config = dict(
    d_model=512,
    n_experts=16,
    experts_per_token=2,
    d_shared_expert=576,
    moe_layers=[0, 1, 2, 3, 4, 5, 6, 7, 8, 9, 10],
    init_std_router=0.0322,
    vocab_size=8192,
    tie_embeddings=False,
    optimizer='muon_variant',
    lr=0.00767,
    grad_clip=0.5,
    seq_len=1024,
)
Below are experts of layer 3 (counted from 0) of a mixture-of-experts language model. Rows are named router (the router's row for the expert), up (a neuron's input weights, with its number) and show model dimensions 0-127. Each number is 128 + 24 x the weight over its row's rms, rounded and kept within 0 to 255.
After each expert's rows: a language model's description of what the expert responds to. This comes from a sample of Wikipedia text that the model never trained on.

# expert 10
router [123  93 142 127 102 159 109 143 110 123 108 115 153 128 109 136 145  95 156 134  85 128  97  80 118 119 113 159 110 131 121 148 123 128 123 107 105 157 120 131 145  95 134  87 141 114 103 124 144 127  73 157 164 153 168 132 104 134 146 128 142 151 151 134 136 143 129 173 118 111 137  98 127 150 142 111 131 119 189 116 129 110 118  93 156 113 106 124 156 165 104 155 167 144 155 137 134 162 144 122 104 120 127 103 119 133 108 125 148 191 124  98 131 133 127 136 133  80  70 103 150  86 126 106 119 161 126 161]
up0 [190 142 125 145 107 116 136 143 110 184 116 153 140 115 135 124 125 103 130 132 156 115 144 116 137 118 131 130 171 108 137 123 171 155  98  97 122 175 121 102  89 119 164 112 138 117 177 130 137 123 156 115 139  90 119 132 110 139  67 156 126  87  97 107 139 118 126 144 176 127 134 130 104 132 103 142 127 141 105 118 132 125 104 109 115 151 131  67 139 107 141 106 127 153 157 110  93 143 162 137 124 128 135 143 117 120 180  91 155 133 130 125 115 130 128 149 136 120  91 167 120 105 131 138  83 110 128 129]
Description: Single vowels and letter pieces inside foreign names and transcriptions, coordinate digits, and month names such as August, May, April.

# expert 6
router [122 118 127 111 115 165 162 135 150 135 127 132 137 105 148  65 149 109 117 102 111 161 134 154 121 133 141 148 111 120 124  99 148 146 100 107 137 112 108 117 127 139 105  70 131 102 102 150  98 155 124 130 117 125 101 116 110 179 132 117 140  88 120 135 131 107 140 125 136 157 140 134 129 123 101 139 106 128  93 125 118 115 124 116 118 165  96 119 152 127 146 169 160 104 141 122  71 109 135 125 131  92 114 135 160  94 134  99 130 129  81  77 107 125  88 163  79 118 136 105 181 126 136 134 147 116 134 137]
up0 [127 103 141 120 126 163 124 113 137 149 101 128 153  87 158 130  91  90 113 113 119 101  94  98 135 113 154 114 177 198 156 131 134 113 105 159 117 114 107 101 147 125 122 142 148 118 120 135 115 119 114 168  85 107 101 149 131 144 175 136 149 118 119  87 112 145 158 149  91 139 110  97 148 133 130 119 100 143 103 148 143 154 130 150 128 138 181 136  91 124  99 140 153 118 113 152 154 160 118  91 121  97 143 177  87 193 107 150 149 103 102 163 188 111 146 112 115 138 120 160 101 166 136 144 151 141 174 123]
Description: Line breaks ending table rows and infobox list lines, plus closing parentheses, apostrophes, quotes and capital letters opening cells.

# expert 15
router [148  94 140 126 133 187 170 107 154 120 152 149 129 135 112 121 149 129 122 132 121 152  87 120 141 138 108 141 142 121 118 142 130 123 142 143 109 107 191 132 134 117 111 121 142 148  99 120 109 150 144 101 127 131 173 143 174 148 147 109 130  96 167 128 154 128 125 146 110 136 142 135 160 153 136 116 158 123  90 107 165  96 111 150 205 144  99 165 179  94 147 188 157 123 125 119 105 142 125 165  93 125 109 117 148 143 130 141 109 168  62 111 111  86 150 137 120 119 135  93 143 131  60 133  97  94 149 129]
up0 [132  90 118 146 156 105 112 140 103 171  77 121  80 117 141 150 169 160  93 142 112  91 130  94 117 109 116 181 159 163 118 104 148  91 123 138 142 111 146 126 127 175 120  90 123 133 145 144 131 129 112 119 181  99 141 145 125  86 155 118 167 115  97 133 103 137 133 122 112 167  93 127  98 141 124 136 148 148  89 121 113 136 132 124 134 169 118 122 147 110  88 166 150  91 141  98 111 158 115 128 120 150 132 116 118 116 113 122 124 103 130  87 105 155 154 117 152 131 138 125 128 140 120 134 150 142 129 145]
Description: Final suffix pieces closing nouns and names, especially plural s, also ation, ers, ley, ford, ium, as in Cannons, houseplants, nucleus.

# expert 5
router [157 131 104 124 154 105 105 172 113  93 117  99 139 123 132 103 148 138 160 157 151 153 144 128 142 129 175 130 132 138 109 151 113 137  95 133 142 128 156 127 161 107 104 159 126 120 103 124 132 151 100 132 113  86 110 118  70 143 122  83  89 102 112 119 143 154 132 147 119 155 112 127 120  99 112 125 142 104  98 127 136  95  80  97 121 128  99 142 109 125 113 148 174 146 107 141 104 124 134 111 173 129 143 107 169 149  98 100 142 123 155 141 170 132 117 145 124 154 153 100 145 135 123 110 125 132 118 187]
up0 [130  89  96 175  94 118 124  82 113 140 148 136 132 129  95 120 100 128 100 114 121 127 196 148 163 125 118  90 174 155 137 133  90 132 150 108 142 124 126 147 128 106 141 120 141 114  91 117 166 151  95 122 122 139 157 124 101 105 126 140  94 122 122  76 148 120 125 106 136 110 137 187 116 152 124 132 103 151 126 123 129 141 134 144 178 150 160 130 154 175 113 112 130 114 140 134 162 102 150  84  76 189 100 143 135 128  89 119 147 152 111 129 114 132  94 116 113 158 135 112 137 103 154 112 158 161 105 140]
Description: Leading hyphens and bullets starting lines in infobox or taxobox lists, the first digit of years (1972, 2024), and colons after field names.

# expert 8
router [110  59 138 151 153 132 119 133 106 112 102 113 142 145  88 127 132 123 112 142 149 144  95  97 149 156 169 122 121  99 149 151 138 124 104 120 171 100  99  91 133 157 135 120  94 150  87 120 152 116 185 135 136 137 182 136 119 147 166 128  77  96  97  89  90 150 139 149 109 139 131 135 122 143 122 112 101 102 129 145 118 116 115 142 144 172 106 126 153 159 173 140 120 160  95  78 140 175 141 151 110 125 102 119 119 124 145 152 123 117 120 173 151 104 101 133 119 116 107 123 161 165 140 126 190 168 142 119]
up0 [123  68 120 126 124 120 120 128 154 127 107 161 141 127 114  95 139  93  94 136 112 157  95 108 124 167 139 133 132 124 104 148 151  98 131 108 163 143  98 146 153 130 125 134 130 101 142 148 144 154 127 124 121 109 122 106 123 116 112 122 143 108  94 134  92 143 130 130 133 127 138 159 115 132  97 103 137 116 166 125 128 186 118 171 124 153 107 120 123 102 117 152  70 118 144 158 140 119 122 117 122 150 145 121 113 157 148 155 166 102 115  98 161  97 191 111 127 143 120 155 142 139 108 161 135 101 128 100]
Description: Frequent prose words and endings in narrative sentences, such as later, known, then, him, there, it, plus suffixes -ed, -ly.

# expert 13
router [137 118 113 105 111  92 188 170 111 115 141 145 128 139 138 155 113 102 141 128 121 152 132 108 123 131 127 114  98 120  99 146 120 123 168 136 140 123 132 135 122 143 147 161 140 149 111  69 178 112 151 121 126 122 117 122 141 133 122 123 137 129 140 150 115 166 112 132 160 117 162 185 143 130  99 140 150 104  85 102 161 150  94 154 124 144 149 167 151 139 109 163 125 139 137 118 124 115 157 138  95 105 115 136 128 134 117  95 149 143 103 147 110  90  94 108 131 138 100 121 112 153 116 140 175  83 122 125]
up0 [133 127 141 148 146 143 146 131  84 167 125 127 124 146 117 126 174 104 122 129 154 159 136 104 110 186 130 101 110 136 122 120 124 117 136 126 121 114  86 137 121 140 138 180 128 149 138 153 181 151 109 121 124 115 170 132 149 102 134 118  93 107 153 178 116 132 184 120 157 180 100 100 135  98 130 100 129 135 110  85 101  85 109  94 167  99  97 153  81  94 149 141 147 131 121  90 109  87  84 147 110 168  82 153 160 120 142 166 108 158 107 148 128 146  92 125 114 124 156 129 176 124 135 139 154 159 109 131]
Description: Commas, and, or, colons, semicolons, slashes and ampersands joining list items, dates and clauses, e.g. Groningen, Wolters; Green and Gold.

# expert 7
router [134 139 133 168 115 153 102 117 144 117 103 121  92 134 147  75 148 137 168 137 108 168 165 131 146 146 116 113 140 166  87 121 135 184 121 121 140 112 106 135 106 170 174  60 122 133 113 118 127 149  99 144 137 126 136 107 169 121 153  82 141 118 131 114 170 177 117 136 122 140 147 144 132 156 137  91  86  81 135 104 154 174 145 100 107 159 140 134 107  86 135 130 111 133 127  91 103 119 154 163 146 128 128 142 167 103 117 127 129 134 122 143 172 143 144 116  73 138 107  96 147 163 112 144  91 161 123 126]
up0 [134 154 112 158 125 132 146 153 175  94 135 142  84  95  72 121 130 138 149 102 101 137 162 125  92 155 121 155 107 138 118 132 135 192 145 141 138 107 113 118  85 132 152 118 115 116 143 114 125  96 159 197 150  70 103 141  94 150 151 106 133  97 171 119 165 140  87 137 149 159 168  99 109 185  92 102 130 125 116 179 129 116 136 154 107 168 116 109  95 145 103 127 142 108 143 133 134 114 114 114 168 130 139 155  96 133 154 159 100 140 162 154 121 153 155 128  97 133 140 127 131 146 155 118 105 198 154 145]
Description: Articles, opening parentheses and quotes, to, by, which, who, mostly right after commas, periods or verbs, e.g. a, (, an.

# expert 1
router [160 137 121 120 128 105 148 155 124 125 131 153 139 137 156 147 117  97 130 119 125 131 134 142 126 147 108 135 163 114 149 129 159  93  91 125 132 140 164 143 171 106 157  85 131 136 104 111 162  77 151 138 172 149 156 149 150 109 129 118  94 140 119 123 146 110 117 106 122 149 106 131 148 155  89 103 128 139 119 149 119 114 113 136 156 115 109 145 172 106 122 134  92 153 132 123 128 144 169 128 148  90 139 126 125 150  95 131 153 132  85 134 137 144  97 167 149 127 103 130 135 147 129 151 123 121 177 154]
up0 [148 108 112 113 159 143 108 108 165  84 147 169 124 126 146 120 153 106 159  86 114 110 134 143 131 142 125 130 135 163 139 165 157 123 140 161  90 124 118 139 145 119  77 124 154  92 142 126 125 107 143 134 117 127 137 113 100 159 101 152  87 108  84 173 124 139 116  99 163 124 147 119 150 156 121 141 131 114 129 146 161  74 138 128 156  99  89 118 114 111 137 147 129 141 120 165 154 149 133 161 108 116 143 113 157 128 111 135 174 149 126 130 136 141 141 120  93 131 156 113  96  76 149 116  70 157 141 147]
Description: Forms of be and have after a subject (was, is, had, were), plus inner word pieces like ro-ot-ed, drama-t-ist.

# expert 2
router [149 122 112  98 171  81  94 125 111 118 118 156 166 106 141 158 114 106  90 163 112 143 112 132 160 125 165 139 154 130 106 132 133 148 152 149 114 124 139 120 176 108 152 124 141 145 137 101  97 151 135 181 105 121 167  74 129 129 120  97 162 131 143  97 156 132 134 133  94 144 155 129 152 164 153 141 108  86 132 105 124 125 128 100 148 135 125 103 148 213 125 142 158 189  81 132  90 160 125 112 133 114 128 138 120 120  97 124 164 152 125 119 169 118 148 115  88 146  94 152 150 142 129 153 139 112 112 157]
up0 [115 103 116 131 114  73 126 145 154 120 164 135 149 153 141 106 104 182 158 114 159  79 121 145 120 186 168 114 159 129 157 152 135 101 125 118 137 122 132 129  98 116 150 141 110 146 109 143 129 129 179  73  77 112 122  94 101 142 145 145 139 155 157 141 135 113 179 117 117  93 153 109 105 147 136 128 113 146 126 114 182  99 155 139 117 140 127 146 137 164 118 104  78 142 148 155 110  75 142 160  98 134 129 104 118 121  43 116 148 119 114 124 125 135 141 137 152 176 106 109 126 134 135 106 138 134 118 160]
Description: Bare space tokens before numbers or table cells, paragraph line breaks, and word-initial prefixes such as re, pro, un, co, pre.

# expert 0
router [130 124 160 161 172 159 151 160 179 128 110 173 107 156 143 103 153 109  46 158 121 163 131  97 143 121 142 138 129  64 134 140 138 115 136 151 149 148 115 157 124 179 132  93 138  99  75 141 125 181 123 145 141 132 125 127 149 160 154 112  77 115 105 100  92 142 193 128 143 150 115 148 161 137 137 115 117 141 127  94 145 110 109 135 101 122 106 141 132 162 101 145 140 150 110 113 128 131 128 155 138 142  86 144 144 113 112 116 157 110 141 121 150 159  86 134 151  69 107 123 132  95 100 109 104 155 157 162]
up0 [152 148 135 115 135 133 133 109 119 134 120 132 151 131 125 126 125 118 134 124 114 140  80 138  72 144 155 142 114 162  72 189 117 111 120 120 146 142 133 137 147  86 185 136 157 163  88  92 107 127 115  90 120 116 109 124 131  94 133 145  84 181 161 118 126  97  87 140 119 185 102 120 168 126 102 153 139 134 108 113 115 130 125 131 100 161 138 126  95 165 125 152 107 155 143 134 132  97 136 131 136 141 140 185 118 103 157 117 137 117 124 139 137 150 131 149 142 155 120  97 119 114 167 112  93 129 150 112]
Description: Sentence-ending periods and ellipsis dots, plus capital-letter word starts after a space, parenthesis or quote, such as S, W, D.

# expert 11
router [113 107 117 112 153 145 122 192 127 143 114 143 129 118 139 112 135  80 126 121  87 111 127 138 139 115 126 155 135 125 120 122 185 155 127  61 141 141 168  82 122 189  94 118 140 135 114  91 113 174 105 139 127 136 138 142 153 112 155 165 132 112 138 149 142 160 170 135 123 141 142 148 104 112 101 127 126  59 146 126 116 120 106 154 115 118 103 111 151 153 103 155 177 145 152  82 100 115 140 150 112 113 112 159 119 157 121 146 125 129 151 156 174 133 135 131 133  92 102 102 110 151 117 144 155 141 116  93]
up0 [137 110 130 117  93 119 141 138 149 109 106 147 177 157 134 110 117 105  79 147 112 142 109 130 127 129  99 172 132 151 147 114 129 165 101 161 132  88 136 134  78 110 132 111 122 145 150 112 140 142 150 125 159 128 117 150 121 115  97 137 128 162 118 137 113 174 115 148 176 140 176 131 139 135 136  78 141  97 114 126 116 125 136 151 134 135  85 142 124 172  77 109  83 112 114 146 137 117 110 202 128 171 112 103 139 145 139 127 144 162 110 135 187  80 159 124  98 138 141 135 129 114 109 139 117  99 154 145]
Description: Digits after the first in years, dates and table figures, such as 19-2-6, 201-8, 3-7.8, mostly in tables and lists.

# expert 9
router [152  98 115  96 111 166 140 178 168  88 171 158 123  93 196 104 142  94  99 154  86 142  89 125 126 140 157 101 137 107 128 139 143 177 120 151 147  97 121 115 145 101 174 140  96 148 118 128 143 150 150 191 116 119  65  81 134 120 117 157 121 102 133 112 143 106 193  90 138 164 135 143 130 131 130 116  85 170 135 137 159 154 125 151 122  90 163 139 148 145 123  83 126 159 126 101  92 182 142 171 126 150 144 125 135 140 112 112 118 149 147 155 124 154 114 145  94 106 107 147 137 141 111 137 107 117 110 144]
up0 [ 89 132 111 133 125 144 137 129 136 143 153 114 158 110 147 145 144 153 116 164 132 105 195  90  94 124 127 137 105 131  83 118 135 114 120 102 124 142 134 200  88 113 102 149 117 134 118 125  74 143 116 145  77 137  83 140 117 154 118 120 142  81 123 174 118 106  96  96 145 134 130 155 116  69 100 118  99 139 136 124 164 126 116  76 159  91 116 105 144 132 146 125 136 108 124 137 144 154 135 114 108  75 103 153 124  99 170 120 131 109  94 133 117 143 120  88 143 147 103 154 128 122 146 125 129 105 112 154]
Description: The, of, in, for, on, with, from, during, mostly before a noun phrase in running prose, plus some word-final ing pieces.